python train.py --num_hidden_layers=10 --hidden_size=128 --n_experts=48 --experts_per_token=1 --d_expert=128 --d_shared_expert=0 --hidden_act="swiglu" --moe_layers=[0, 1, 2, 3, 4, 5, 6, 7, 8, 9] --router_score="sigmoid" --normalize_top_k=false --routed_scale=2.0 --balance_loss=0.0155 --balance_bias=false --scale_expert_input=true --init_std_router=0.0116 --lr_router=0.000985 --num_attention_heads=2 --num_key_value_heads=1 --head_dim=64 --vocab_size=5493 --norm="rmsnorm" --norm_place="pre" --norm_eps=1e-05 --positions="rope" --rope_theta=10000.0 --rope_fraction=1.0 --qk_norm=true --attn_scale=0.125 --tie_word_embeddings=false --parallel_block=false --init="uniform" --init_std_qkv=0.0347 --init_std_o=0.00776 --init_std_up=0.0347 --init_std_down=0.00491 --init_out_by_depth=true --optimizer="soap_variant" --learning_rate=0.00429 --beta1=0.95 --beta2=0.99 --weight_decay=0.047 --lr_head=0.00979 --warmup_steps=53 --schedule="wsd" --decay_fraction=1.0 --decay_shape="cos" --final_lr_fraction=0.0 --batch_tokens=65536 --max_seq_len=384 --doc_mask=true --train_tokens=431700000 --max_steps=6588 --dataset="wikipedia_en"
Below are experts of layer 7 (counted from 0) of a mixture-of-experts language model. Rows are named router (the router's row for the expert), gate (a neuron's input weights, with its number), up (a neuron's input weights, with its number) and show model dimensions 0-127. Each number is 128 + 32 x the weight over its row's rms, rounded and kept within 0 to 255. Numbers have three digits each.
After each expert's rows: a language model's description of what the expert responds to. This comes from a sample of Wikipedia text that the model never trained on.

# expert 23
router:110176135148126179139119159106145177139138152153111141104156098123117204106123146118062131079152124078144137115171133133139096144095149126088198203124112145127111107151083156159122171161177141188156119148106042116158100093090124142113136129129095079104091122188060096132138150141071163118144064130181121137156155121119130132160136106096127079080149121132135119071082105171094211136095
gate0:102135155153189116154138157179139094112127091132096084185141136132090103170113124150139165153123168098105113131166181108125147042141161131128172174133093181069199144110107184157132144108106089121085100151155080123112166100105120159089144138075099163132106131134104127078171127124109161125116137158123105110168141110113170123102133179163169149123169146129059075128161075238116126140100
up0:114137071112189181130167115155083124074107088099137162118134134085097107166130148035177091103107126111089109101143088133158118147177114144151113097124102165117126159149130130084168142125113161101082200137142159168064116134144107095185120174068113134133156110149108142108099123061138114091176135179136142117157154067083132162092170120077127128153045120110136168123100137094074146101146
What it handles: Nouns for spans of time after a number or article in biographies, such as years, week, months, decade, and later life.

# expert 5
router:130142147139108164100120125140120132132108145094072129122143059120183171130150167124149148174123114061134131117163111131089138108112091139108153123130101151189091152153076178092177186201154140141088148130091095085142134111052132142166135091095088112087087127105122112159153228125094144190210120129105164148133124091111137130175135180137119102115150149147100143055061133133096137103115
gate1:155169109106139140162170093150102152143115129214167106062159186129113142103170099115121103111073147088118107069100156097072120092098154104153132134176080096141100157155166128099165156112176131188197119081144163162107108133120143127143161111098070083067120155079112133094176133104130149111144128144088165072128128120126072113166156115107039157115164130129133131109160156083140155095097
up1:111156102149131137062082073146074106160150141114150145135131134050113102141152110116148147073113092154132129171154143117194158086123148129087102132138137153098165151104130156177100039148121143112168079122147128104101094062210130125165137145100137081138143106147075162137128088124103101126071132101114119111069083108159109131138116127146149091093152122180149178136027111120075130092174
What it handles: Word-piece tokens ending in e, especially a lone "e" inside words, plus Ne, Re, Se, ste starts, as in se-e-urial, overs-e-as, j-e-eps.

# expert 8
router:103140170122083159091145128163120102128136124098067142074146085110208176155126149131116173091151165075116121135116108154114122110126081153091159156164033117158138099127132184106126162177182137132081113106111091083105091073012117123174114095110113137100103118082105151170120192090117133129169125141197111161121173116128125110154142173125115132145146080164156102088106141117122122128124
gate0:079124135170147159114172126128129133194108214095136132139112176010117150119124117106106123103192130080102145125136144103133160117148183095148075195131106123099078120125119162080120127189100079098134137138150106123087174109137115154120186155157053080107137119110128118156123119128138090108147092155103092095122108092173142167175108141133159106177183122126145147096111066131109114139066
up0:118146108092187209153197132115178102089183094108109142124146178108144136152171130102113075130089108091174149125168152119112126180145099104143104107089114148162134157109128098138145131135194080050093125132175159133162083086138156160147099091137119123151035210126172105125131178135147137115120175096148173126091166148123118157094123200140114110121142098143128159112176168153162120150122
What it handles: Vowel or vowel-ending pieces inside or ending names and words, often Italian or Slavic, such as Orland-o, Andre-i, p-iano, Hap-o-el.

# expert 2
router:091157163143128148164121146134187140181118135134119137135155099069159170138106174129108124095148126098171161120129125183170112113112108134119149174138099117128124088136050154099110199118209084144082144145155078119099100116081123182169150135109152076105152110123135136181123140149156159196119093122179042163140230109098124135140153186090128090098120130123128081143119108126174138090126
gate1:084100125117176126104091132141118101162153159075154149169165166171126106099101131122105101087124111053128166109118132135158139147188072125108140126098114056156171117161044098170149152166136144136153093118130100090160136096109085118111173069101164080124145146194151105116116139137129122115055171129166064101126164125091128135062184137076169137106125122090152124152154178102180167109145
up1:148038096100178097108113171144106156066163105125162117130153137103145100151133165141120133112096122102121158223080176112122091182173068137085127141115097096136153110142105148183139094110109102154108120127111121124162125143148118166143158117130191102059165180142152071125135145112140068140048083120166171122155144109114139131107159172101061131146081120150182168133115081097162152118125
What it handles: Word pieces inside foreign proper names and words, often after a capital letter, e.g. Ll-op-art, L-op-es, G-mb-H, T-rop-ical.

# expert 35
router:104162164176136174156126133186144138161111081110076132104134096074177179138126210168102123108133104097163151158167113133175094098129137130126201141105095107191149087176102178104139172113125091159152075109087115117096124101081122187159177102125124120120099113133105096200134148093100103147154064139127138166105145139095123165132137137172139090063095099175169107092131123106094180144135
gate0:165065141135131154156102190111141118079127168113174112081131139087169101168155102139118146097134145034090115172172100104161107098118088110176120144081096147119168099120111167111185144144103148137121090091106158143160180134142105130085131164136150063100160150092094156096102103111117157076146150097126125145068085129185102155111139140154154190145157035159158135133128148075161173145144
up0:135140122123156119193133156071150125123052116130186135108187122115134081104091118141077108095169154084080129129096111137105137033150145116122137137173120181053158127119139148151129198112108135100137133163108150104149107171093086152136190112101070130148047124161128113065157108156082088131181155172088150075111142143154136122131112148152105152120152090142111141132086184114151168102160
What it handles: Prepositions, mainly in, of, during, from and at, including sentence-opening In before years or phrases like In 2001.

# expert 28
router:162115167128132177127108190133156130116086080087158122133163097146119171130103106130116108113117162078123145140141118189211122099085109168096149152164132088151117131135147151106152154132168155151145093080104127093134065126093176136111177149124103078088117098130167105169152166120148119224140105157169135160101181086149102138176171152126208104111118076171099109065103105161120183099111
gate1:154150158138083127143127129142125130089097125067110099115098059134125094129089199173138105116118150110132156123120057078156172128116139105117070120166139127187188148144134142132139163093093164139167121087171122073089068141113120187166126173147110073033134120073135147135162089098106091138172151094133093133076179160140125167157141126168174134150125143198110121121139171129161138156162
up1:107115153083184110109140086149102137116096093183111091092121164116166146110149090095121149165134106094161116128116141153138166159155127132153133146082123111158122116132121115099134145160164101077114157155059140152157179155058093089185156101150114185170133178139144113101148174158127118102096148039093114151192098095123115130097131132164100161089132148107068187130166100087125213052116
What it handles: Word-internal pieces right after an initial S or s, such as S-yl-vie, s-ew-ers, S-old-iers; also Cyrillic letters and Greek symbols.

# expert 21
router:097151182190117186112147142125125182177115128132113100091133084109108164106122165109076128106137176095108130133120107115181108121135140136118159153117102083138121120169103160121131156154181069202157143126083099099091163108073129127157158111144110128119107097098078138122129211128072111178150043099136099141104133139076097159125149126137163102080187131150175160070064091152091178125124
gate1:080158107080129082124109151085126164103159123144146158108145164141073158127111152099084129108161172125147106112104171051058069115101097137107143149163140114153130084105117087112112181210127142077113133141175059125110166117137154167139129122138184118095109148127152155101186166132120193154181134131127120081097074174114111133061102157108105102145154108147124160078144129150180118081069
up1:150099161154076149143139135105168113079124158152114097193152062152149179081112122089197175163169113169130153216144112176115138129055158122113053133106126108122075175155182095122162118113114100166128122109181136083111076170130130133134130111115101110104123143120146170151130146130115091183111173152101136190100163133134175105125166096126151130136122133138061104166143100070149139158175
What it handles: Year numbers and year pieces in dates and ranges, often after a month and day or "in", such as 1992, 2014, 194-7.

# expert 40
router:128180139199097176146170147109144164164117087088089099078128096110130160152108152134128184120136160065096128128071070201187115118152139094094187188139117160152113120174113130091152153161193134169101137135078089128104107092097145175146158088113129114083135116100123157148154173103110106148131071160119146152150200094118103171159153119151149140098177117118137132152066127096140131068119
gate0:158127187111112087088111107207115075167112173196108127157059098092102095166170157171150162084076130134137150186137104123134134079143130144125137124147106103131156158103165183090132125157090150161188090136129208104099110066121114070148191143140134120167104119134130139173097131074112117147133104084114155188154168124069118118128136151165071076103124102107140169114135142144125121135087
up0:095136179125143110118097153163112111086163172100175152188172137133150126109144170143097101153130121151190145121112179093158093145138143117103053106116100072091119132061087056168147137039092114107166083154115124150165086062067094180108177126120089151134152108153169142150115146138079163148152125165124120179102101151082188121134172104127140138112099164133121124150095174143113110148152
What it handles: Digits in numbers and lists, and middle fragments of foreign names, e.g. I-35, Taekw-ond-o, Bob-rov-sky, Tendag-ur-ia.

# expert 33
router:115181150140126137142134156148129149160133137087144159118177097113161176166070141098094142128136130080107154152117068141170056064110116083123189127150125131152091105147104143079133183186212078139106105143110068097120186132101143171135131113095120091132089103087127163183195162118067123176147115151151112167124192112104108177132145139177115113062121090125146153145108169128106118113124
gate0:099164099160104151087129126109115102137074131147120094129149099132181150183002123111135122113143102160138076096104029115190062116112161102152129143131111117108128131182186123098158160191118126147096124057110141073144114141087089127024154096162117104109119091107101154133151130138133122096129123141117109103131116090129119148206178088110142109140158101133145153135127123096112105147137
up0:084154143144132070123151141118084067145083130183147115098119184184134153150131112154192090142141150178147142097094085106140127123146123112091093126160078131106148170176149096074126172090164218139115165087153152118097115117074150092106131117125114091095076069129132183099157140173097139112120157107074117129113063177129116133163120073142159149155121131123090161144106080119086183164170
What it handles: Word pieces in place and street names, especially "ou", plus Township, Street, Avenue, Washington, as in Vanc-ou-ver, Art N-ou-veau, Rocking-ham.

# expert 31
router:062175161180123150168162166145193177165077111099112130096121115095124161092106126138126126115134114134091161104157119159118115118107090148084200159111151131178100148141115153166149155169154128204097048140130122112134165096069118158143122088149081120114115114147134128136183184153094077188150117141183139200118187147089092157138107143145118112093143139168145097068080163137144141089144
gate0:073131108129153128174158117199154157107097142086142112083120079095113124095082127129180115135219117109199139128052074116168122124078124128107121118125125125140146122125121185235152121138125112108134090129146156154141130164080079125107151118153110133140086130176156138157114146110068160117156082132163113166122134091132118127101157139107059164180126119136166148141152151165167148096035
up0:134115109134135153204181068171106110094090132140145093117096103129128121116086172172161162124124092175129120146091077111139125130062141105132133191185148120128096146065137200160085143160096125188115107142075102165078098191068098147140125109140104123092145128093160084174120118185153133111114150084143124164083139136147124159158167113085099094110108126129172128127105178183084144138067
What it handles: Units, slashes and decimals in measurements and statistics, such as /sq mi in density lines, km, ft, lb and percentages.

# expert 10
router:051157183154151157159110178177114153122161099104130133107144063134134192106143144153083182142140080117113131156167089149176121089166123146104172150085071118158158081125116142133150138170144105184157083096129092150152117109109114154151195086148077081074081116139083132182155142123097090154143057143141105163125137088115120187154138158161148132124146101182153144076083133129118152089144
gate0:135155197128143107165230154186094107132131065141071137104151139076149049149147087116124167170099133095088127126103114110115138173114121113156107144113123145132098100137128087098180083112166138121078132184117144160134093117196123104152088133152102088156164072137148145090171164097134147145140111131108176113084138096130170074129119139127084173152122191107110096074152123173101066115126
up0:099096180186136051186131111135140175131134125184096106127140134080111136132144086148143132139128109065098149166175171102112090136103142144116096136140146114056152093141151091139125079117125128147135131147092112179202127135170163151164109138111137112112176147169152115171154143104121136086121116129128081116098174170128084144132199172115083026103124068154129136139153065112092065129098
What it handles: Verbs in past or present tense, and -ing or -ed endings, right after the subject, e.g. took, received, houses, returned.

# expert 26
router:141186160162072155167127170162156195117161132100078130063127140132150121129117186126102137146121085110123154124113090192140092103133118154124190153104093133125112144127099179105097135167156094181139158102103098154141105089110120145103145123138138075083075122095117177184145214094139114176148081108155125177122153151067095182148135167148142093099181104150156098128101147112067175086130
gate0:138156141149084142228147145130080164152158112178122186101134097124120127150141124129062139167127128145107110114140116124120138129201158146134144169117029092153140151151150153164131171186093088170139135157133158149161141120137170158113103134124108111089151213146129165181139095188130122175080121162130134097145127095113145122087205143164111055120158136089138122161066124110111081160136
up0:100117120115145141148103152057204086076183200116151146163096099111140074115085104103094147058134123130106159119069068111189101160188139063124146144112116098119188110108108114108155080096107109102126113110144119108178142119136104134138116137130088086133128162161147085121118116124096185157152166088121164132115146160181152080209125128105177104136135167111148159160153163123072100090148
What it handles: Standalone numerals in tables, scores and statistics, often after a pipe or semicolon, e.g. 0, 2–6, 47,233.

# expert 29
router:115201183143105165131125168172152184147148115119149123103136102064173187162072124158098161117148119059128165181163101181103111090147132103114160158141112130167158097113147187119155138144139095182168085145124086074160125128107118131159126136182086159126087122115090117131211121121114115114158116110116105142100158097065115211143147176144142093104113137106168061084153141166132116113147
gate0:098113108036165122098075194123123117140153090173135152172155083130138135180072079103200088178128065158158111067122129168123152107118133109175150140123109103173123112098186155137118060156094109121117091129137070194091109152112125136116105079147092137086144158137134111144130123085152137167111151133114140117108149167108090114167093116117089172124212078113144135140154086112091123157098
up0:155146163129155158145204151097095100125115118096124081104205096128172146145038112099167106143159128132161099143101118105106126119068127140095167080140136128113131172094174171146112182126181143138139133168079124109133179135120135200063098154094167165083055181149159134152109083117137169104138179135131120181072177157112085144181101132115129107116155109159117116139118075143110123110105
What it handles: The article "a", infinitive "to", and modal verbs after verbs or "is/as", such as "on a voyage", "began to", could, must.

# expert 3
router:109149157165154171138100176112165192104119125090105089077154101094157178132133193175074134115124144110119140099150090187165127124125128117114158171155136103145138127190108175163172170187169084135144143125101102073082122118080103178108203122124138078086122127139107104135177175103103100172100134139126095125120225067110090157111150162170144119104130125140129114098085132162110116084150
gate1:112128131071097083165169076126098087069168071120103117139122099170121076078120094113153114143177166060080178099149158155155096132106170160115095185101051131150118109118154152142132145058166104127135157121141152112095132080117132082088187106105086080120128130177121139103146086133132105089122165109161108130139138131146135197123202129137138160144144144139137144054094126107075111132076
up1:128160151140068144145156114114107117135138171126082103095133126149098159169129164097134180195136137197133133140164121119128117150180150151142182117073099167109091222094080120112114143164131150155117093178155185125094135207115141093131088144050171160112089149134132134144145157114113131119093115114158066081138108148191118149122080090164125059150124131127124075187163137100134132178145
What it handles: Pieces of romanized Asian, Arabic and Slavic personal names, especially consonant clusters and syllables, such as Kh, Zh, Yu-j-un, Ov-ch-ynnikova.